Experts of a small language model.
Size: 10 layers, width 96.
Training: a variant of Muon for the experts, 266M tokens.
Below are experts of layer 5 (counted from 0) of a mixture-of-experts language model. Rows are named router (the router's row for the expert), gate (a neuron's input weights, with its number), up (a neuron's input weights, with its number) and show model dimensions 0-95. Each number is 128 + 32 x the weight over its row's rms, rounded and kept within 0 to 255. Numbers have three digits each.
Before each expert's rows: "gets" lists some tokens that make up at least twice as much of what it gets as of all text. This comes from a sample of Wikipedia text that the model never trained on. Tokens count by the router's weight.

# expert 3
gets: "the ", "a ", "The ", "-", "s ", "his "
router:130140116096087133154080083170126149133081157145057119122093206146139112171102116141145112159097105138101142138151200112178091191140184076114040161117068121102107127122106122105125141147094133119094140168133039140126102127133118118071117168086134133108130075146148151082115112133086136145
gate20:143159071153106127121089179133174074149116132149115064109085123078130090165155135201132172152146141184065158097113112101120094137113129150114166078104186097153101131113113101062102135098200099122079133131092159131159089148126151123152121092180119119120145156095171135179155142072151113088
up20:104088126163059152072122136155145120124130132092146169118141094185125090113129133091095090116065158095050109139139136107095132137110081174131116160119141117105129160129140166097127105124145088143135171131003148109179167171124150115174165060094153122125114070091120102125087101138151113149
gate21:068126119187147115110125157100095083128138053063139110145129133120143186144118130113150154117083228144096214110190154151066146100161111140156170133115146131141109144130165059097164149127135119124102167107149102123143115093111108118036157091157125106142144137093074133136122111132119114144
up21:111170159105092103117147136050121081161087096103124108175157097085106160104190143122109170181167082160129112160140103135149153122201121098171119117086086121113122123108140153097163145133085186164108098109161178125175139125186124113128116143170097141170129200160056107139132175138147111099
gate22:171110115085190149111104083141155161169185129121131148183127138137169110096085126111125072146111105104092073077115111092083101162139141075109173100127206117154147126120114128127132081145125118108150178181098078103189109148151101123103152114128160109134128085138047106092161161130086157188
up22:158173077178172114127131120135142148178094191119141100134175198148208150070124129144151170174109063097165108049098091117131089127136136133117128065118179158140115177161146140120168161114171126128139090150082123175154119117141060120095152106139134137134093151135116105134105115169084125156
gate23:159088138132051124130075120114167151134121116151095119158147115163115137100082159116145186090171129172109142152148145102186141085097083146106152131123150139110187151121085082160117111131106096082139071126168165099173096139119100090150089198113077106123173121205190113097188131152120132116
up23:085119068122171197145110127105160136162100080139143087129096142171115117092080108113116107184171144109166128088142144145155132075128093086128117099171171128142170179096151170144085104130146099122151121075122066109165077157120169098141138087112114087160128191100166078149118087139118139204
gate24:135187108085134084132108098151151110199150164118117129168148165110150102142085111165144101079110090147150157124124174147048173114051144084170113145162076104096155104157135122152103141092162138107082119149188106126128115123117142135120115161104222126135173102136127112180130144109178171183
up24:150180133169200085173142102131172142155133106148147069121115190132151166090103105122180130150192064097155161091129107132138114098088093166163113175196128129121143111168169072131114143157127139154141171085131112127052104128102138087109142166161151103102098116119098059103153096097103131111
gate25:147166112119142090044186106149101096123129150100191120127107100099084161092093095133156130021140116156065127172139135114136158116117094166152095161147091106106143132111063166171150155106100086071116149158105121096151119143126122112148165169079076153111171101152147141103134157079148116160
up25:129098152067064140113159104120157112135157088129118120127126113114136088122158090065124104047109121132132189191195111136159143183166156126123119111128106072070164182132127114106086084131155126120115109093175113138151112083115124092127169151119083134185076138113163194156104134116172071125
gate26:087156128181093123087104120109125119071062149094125139162069093116103133109127103091164141157079127098087221142125140151118133116151151127177100136166066122084133087118136164150121119115063108148192161101139085166176087127125136131079107108117150087105113155057148164149147122062133102116
up26:159134123145141198113110111167137119119155098111109165194103148063165146114046123140153132167082161124107119100140109165161087137146141123129071096155109162121086141138151106130191100103106108145125142128079138144095137214094138096080123098162212112105113138151061120125181160099174157129
gate27:135202143199136133146131152126145134124151138127116110125137139097115185095203119144150123098135093132120160146145117127103107148093166157072129154149125159129110095164162157211108124080090063176104145114140079162097138171146147132113154072062140111090105128100122133107100138089191032149
up27:112113143169126139176141152116139138156150079105162090094083181129119154144093151127121114104171094194109113065126148094102137129124162147080127107112087093135118175106185174156082190168201097125135126157136100103042161133142193104172114129138094118095152163144084115137130069157120080133
gate28:125159097113093122119188176095149091111164096114131132128226087159149125125110103139115186153156061097169057126083149147125158118169132127172151096172159074083124098161134110105124134156107143065124130126104132108201100092092091150093150138127126098127083158110091151132189159098106097118
up28:083164127126119187100161065095078156109138142152157106138135073141137162105106111074095061131111121071186125128154088168127114094123115138105104164231113100147129100124157154151165119153092128120086120072073133159171098089116109112139110121126129155114056133155101099139166172062143132109
gate29:111088127068120099117175118166142176124124152102147176131120097095125143190123148151154107126062099129169110171139149175156149141109159131092113112080141189152099093120122098130097100107162116117101125144103166139069094190077164077145159116196158136209173140170162103103178110142176124111
up29:093167161107113116108130153076148114117068046101125137110150137119153106158147106108152206144068152108124112101121095079112135127074152122140118145136172172116100074134106094129161138113130111158118137117202127101110106126114078105184182131178153193100169213086150146116091078101122136126

# expert 5
gets: "M", "P", "N", "S", "K", "H"
router:132092112139084173187111101203169124150106089177130125113132141106188118109149167142110120148149088131111073196085143093149117193148119094109041146150118081095144119116107109115141125106160094113123096149122120177136109092122115126112158148129176133058085151110067124157202164168147139160
gate57:112096077168103108123100126090158167088103124145107136097094150132128135092143176123120118140132102104118146105130086148131209150154083124116117084191114127134126110152056155170100147100027114079179132187118187165098163091137129157154079102168098140155156107152199111115139183120137114128
up57:154184141096106120107116097177128126099081150160133146154140105137162121153101141157105163121105123173186144142119078106181100114156113183140140050107110120162082186140159148126144151102181105126126121127153144155204127068096135096161133177079128116105078219113100141128173102102084171098
gate58:163151153054161103150102116139079138136095085157118160152102174128134139141088150164157077083164130123131084134116066203131235143105213166138147134094137114144132113148101133171110140152108111159101160098176148089129118146166146130179147125130170103126111071126156149105072144099101148141
up58:101159150085120168129123130150146177086135081101100120172107176079151093149162140145162149159127125184124139098114125079115145080120074139189159139149118153069170120116153154114086055099160111164184159109094132159091071099111125088130179148137141135172166098125115217137101085114161149140
gate59:136140116155106113105156142175113148124112160079110081144104149104125115140113089140121069131086131118090137091110073083120130100111109151135112151153176129157147145123067179160148185127098109077130096156173076062071210126092168160151138133125145066128099143124141115156161133166226118086
up59:212094175151112071147130149109086126142141202100138114136120131099120114076139164159123101127152135139095079134154089163144126135183115145117086163143121108124048154142075085126111117152176105093107071154173076135061106127136082121123144089161151077171111168117114131097192164132158113155
gate60:136120137116102172159137185131193161165128071133114100163117114162116120101109112152170129186113078147113155128105153072150096144060113178091122131136152085118127165203039113160155160130120127116129063179136119070145159138093098097058160152116097166091083114109094117147115132121133123158
up60:150131139095127077108165105140131162150129137188130131112095089142098148104090104142143124192152123124087207089115107128109111107118123104054161119118119125202135111131083156163116120158127150197093053123156144138135131143070134103126157089161145138139176171160163133181121060050154132176
gate61:203150174137169149129063159162130122108131137139095086126093176098120113113081151144184148127085118115116118159112101098119145071145115118136190070094152097070139125157143135156149101133069176077137092103095119169102092065126142095084146195111123102153099133125069144084120132130090184098
up61:124117152099216091106145131120135133125174102168121130076148149168121068154179137146121107162123101198113092076157122094153078129136081158123110126136120131099186124123109134082161121157110134166119140123090140161173123133173154138173099142156114151096122060107112115085021109186172098146
gate62:138142105129106084152128087156187116120123148137070121194153115155076125157133114136181173071104127196075119077074116149161144128084101140078143134067125134113160103041130153132111133110149119132150113093111159171105161102072087089175160155163121152111069109179104113132136104131139161086
up62:067151122196091075146111125063189111176136150171107145123146140140210159105065108160144152099132141169132145156166115140125113158132143155121140091171130136105150075180171155154156132165147101122093163135157100118142134095122136065120147168123112095033113128104071150108102142151082146153
gate63:080095082106062140096133135097054080093131102124096128164137050181116136090147113100132111095156157071168086181119165163087150122107128091074114122109089116100133113122093116126160093120157103161124140068071107153137153108140171095106085139132098063072172103117160117104110137099113157136
up63:090057117088149132118156181151093130152165126102136098130088103137082098121124135105151117135087078128150136144172202155079141158112121101102136085050185109098180120130131124153133106169120134096113106160139055146090137072192168107094113130134079160179121133079139075152118109092115143079
gate64:150146123154128172083180147174151052073130134150171136133111135123099094166104099091168109133115066119083197126117134154136164096111139134127110163099169124180107126131146201111184136110087151125105120102114123130164100107133119174109124094105173168132157157072104130136236080113110086137
up64:115148162147202111197056123110175145125192076091139162140149175136142120172108119094166097168158129177215170101155152120143165100143189110155134132102127145111118095171130078155110113127167100159119112124097115147116128138124155132133104181136118120109089141125161131125054063184148164127
gate65:169200074086173234126147140096099160147110125130127149130068065161133121182132125124105130080060116128166096132119088132132145087121129184191130153105183097116133083097182093158148149126134112108173148114138146123121137108114117104176125148131202114114114104094123126104081121169140116089
up65:121099110097113118180087166107104144137151115095104156118168129131203124113124128151144150148135092091079123205120112150137153172112084152120087074139162124143123109166180064075113087143195155033041132097137096116155104113118146147159103201136108115134144154141142165111111117129122096095
gate66:166123135095153106142110139195132175136103191150091119096164142087141076207154105081135060112143146119162107180086194086145111163164065149122137079159148156109138148131148080142175081142157144181128152144169120171097137114129182125078138138083143111144151116114132180125116089148148092113
up66:156076167106143106168190116067125170134130091118133130142119113156095138091149120201143153129178113138137057105150103125091129161121123151153083142169111125179171094133125089073121070138094162158199150142160173122161138199108127104121143131119168137117093096084053096078148142161095126142

# expert 2
gets: "\n", "| ", "|", "- ", " ", "–"
router:156088119095100190166097153125115163134080100115121151110104107131163135137117158172204124168111126131123110146116151174095195081162173095072085119171090142104122111049106129126129114144120102119120040148150061182127165148096089130166119176149134144087069164124139117172147137151100128114
gate57:123115123200119146126158150102123105144039125084110188130149121121110119098108108121130176158150205122160100101104111105141169137144247170073130148142115167113174165119122141125141157158121105214093099132120162118118121112128126069101153104135151141199119144169130165120133124086109164143
up57:097128124168105096144092104056117175137129087182120157118109083151126174176145108137132128144165116142098148105144144144178126118182093144141131145126149109125121184133110147101176187115062155170137118134075096101107173101192099115072123114089176193176081128123075077084098080148129106124
gate58:080093097165117094144079176122106133152146169144067104105107134104144073076162153113142103123107154173155158141141177162105203155105130103097142177089113129097161148128200156116176133101108115082147129112125079145141126076164136136110137112113121110082080071166111176143040162128156165116
up58:121154099124081124027120147130075120166104132126145194101099135170077101125141140151164108093138184126121127172204126165181076102125151105134136102184109087125088152151120126191113077111129161114188121072137152144159135154181118129160101141164173201128129121140141114118137160109147170122
gate59:139182123096089134146153146135157125059103119094158088169107080111161116089120152162114141166098142099103121111112156128220148185112061143112125145128177047137137106101121098109163150136152060151087073177164096161125167146144156092145078126099136092117163160102142205145138141138127126131
up59:154143133175179080059133140143125121106175116078070109115130064157087141180127139169176187180137165155180099172153114099153144122160061154106122181159136079095102117104087129155171183094089142106135082139144100112126144137095129125153147152143115140110053117128173111154128142110175152148
gate60:111157165140136135118146108126061142179096108111094121116088119112109106119101166108137160102117166163146138124154131110083181140155162097133151075091119179132130157069089139122169152137096169132155114120136188104077138154159066226116117154142221154159148070125121143103104192147132102172
up60:173074161085176133231068133127149112150108184110117128119183099124143108105143126113134104102129089093137099103150115178090129119122178123155132135157130110216138142119118171143166188216107133123092133129132142141183157099184111132092108119135181128203119154102104154119112142150116142154
gate61:093140119120182078132136101110123165069104070091125106114157148068152102192153109121199125119147169135090104098107136110123080151109086145109145168141154177130138089133108097154154183092121166192107128139129139141116136145108088089134085117191131042133124084135222118113132147150116123169
up61:159173081104105170146105122176094112136096128181186131125153173082106139121092115112156125125155149122056087131112118061168166111133102082107146098085130173114136137199129120079103206119124148120115130102120097000142135072118115111093122139091123113086144116113119130111135144109128162109
gate62:088124133122106115137119066164130212109087129173061106116112139119107154047105159153155071122125110078104134081163139142182163076115137186141119145146136112126131103166158160115135135139130078152137105148121085114132136180115132160140141227157113052133174132142124130117157107171115135066
up62:113128150187110119092104122149073140094182162127103134115123140200151128139128129122091124130137124170209135134108097164173171133190144155101208102198087135107134129108107144199110122118141122117119103089088141164165129146105192059154148121103144092141078133154129174182156124167101111171
gate63:124165127185081180115137119054131185152087144102146163129129115131188133118134150150112192132185100139127172174111150120141136124098177076156137164081152076107142094135126113181129118088114103136161189149154140072100084089087117126111167162134091128112184110081105167162109095124105195121
up63:132147128132163155057163127167125171129122159171143137153085182108146154098085094129091082132117152110114099117144118196093095076141111142177220148047108159145119083109095103081152128082160108136131170113140122126105182075117069125103113153129131093160055123137156118119156090135160137105
gate64:126090148119124112101151145142141151106092133138124115118156170158101115137119136130133140144125136105123157132088118136102197158116174130114094138117120149101077202101121092129103089143188179148073102165188155052151113097109124171112118109161138116159147187099064243164135102047127115120
up64:138108100083158147145153121105125176122123045115151123138132151198192113151099059196104120105127100099120186158100109158129126092137113128165164111088162176118030118088110109115148081094141141109101151123114126162150074158112080124124088103093080108127126116151157194111153124123187134133
gate65:141125137095106108177092095156101135123138115133109138159174169099152073090129128112150104146099123062078147149111120085016115150120160143070113188160137090065115133132166167126106074121149076116098095140149100159122165143107114116112129200109114114060124129163182134169087152161150140146
up65:109133135092179143096093123108092167092083164049105167131182135156175104126153102133163108136164120083114141091135132185088132109125079108110107080095161165169144078136056109124206111102118080117100118110045080111114121099146093112136107113157137151092094068162103137119146138114092132157
gate66:162108112094177175159159143142112166067120114158124170147137106160191162114172168116139122119136127122163104166086120131131188120154134074116121062096156073116111146062171165106139111092128093149096168109158133129126087095085109086150182046155098138146115124143118192113117189144149169155
up66:117150144121126068120090143118101110120175081149101127132136139151194096193190171141125166092101129124082140087088111163113100113144057164161121128107091160080124116117146188088155118144166206079118158107142141124153143175110128039126119099163167087105205149139133127129109133130091142124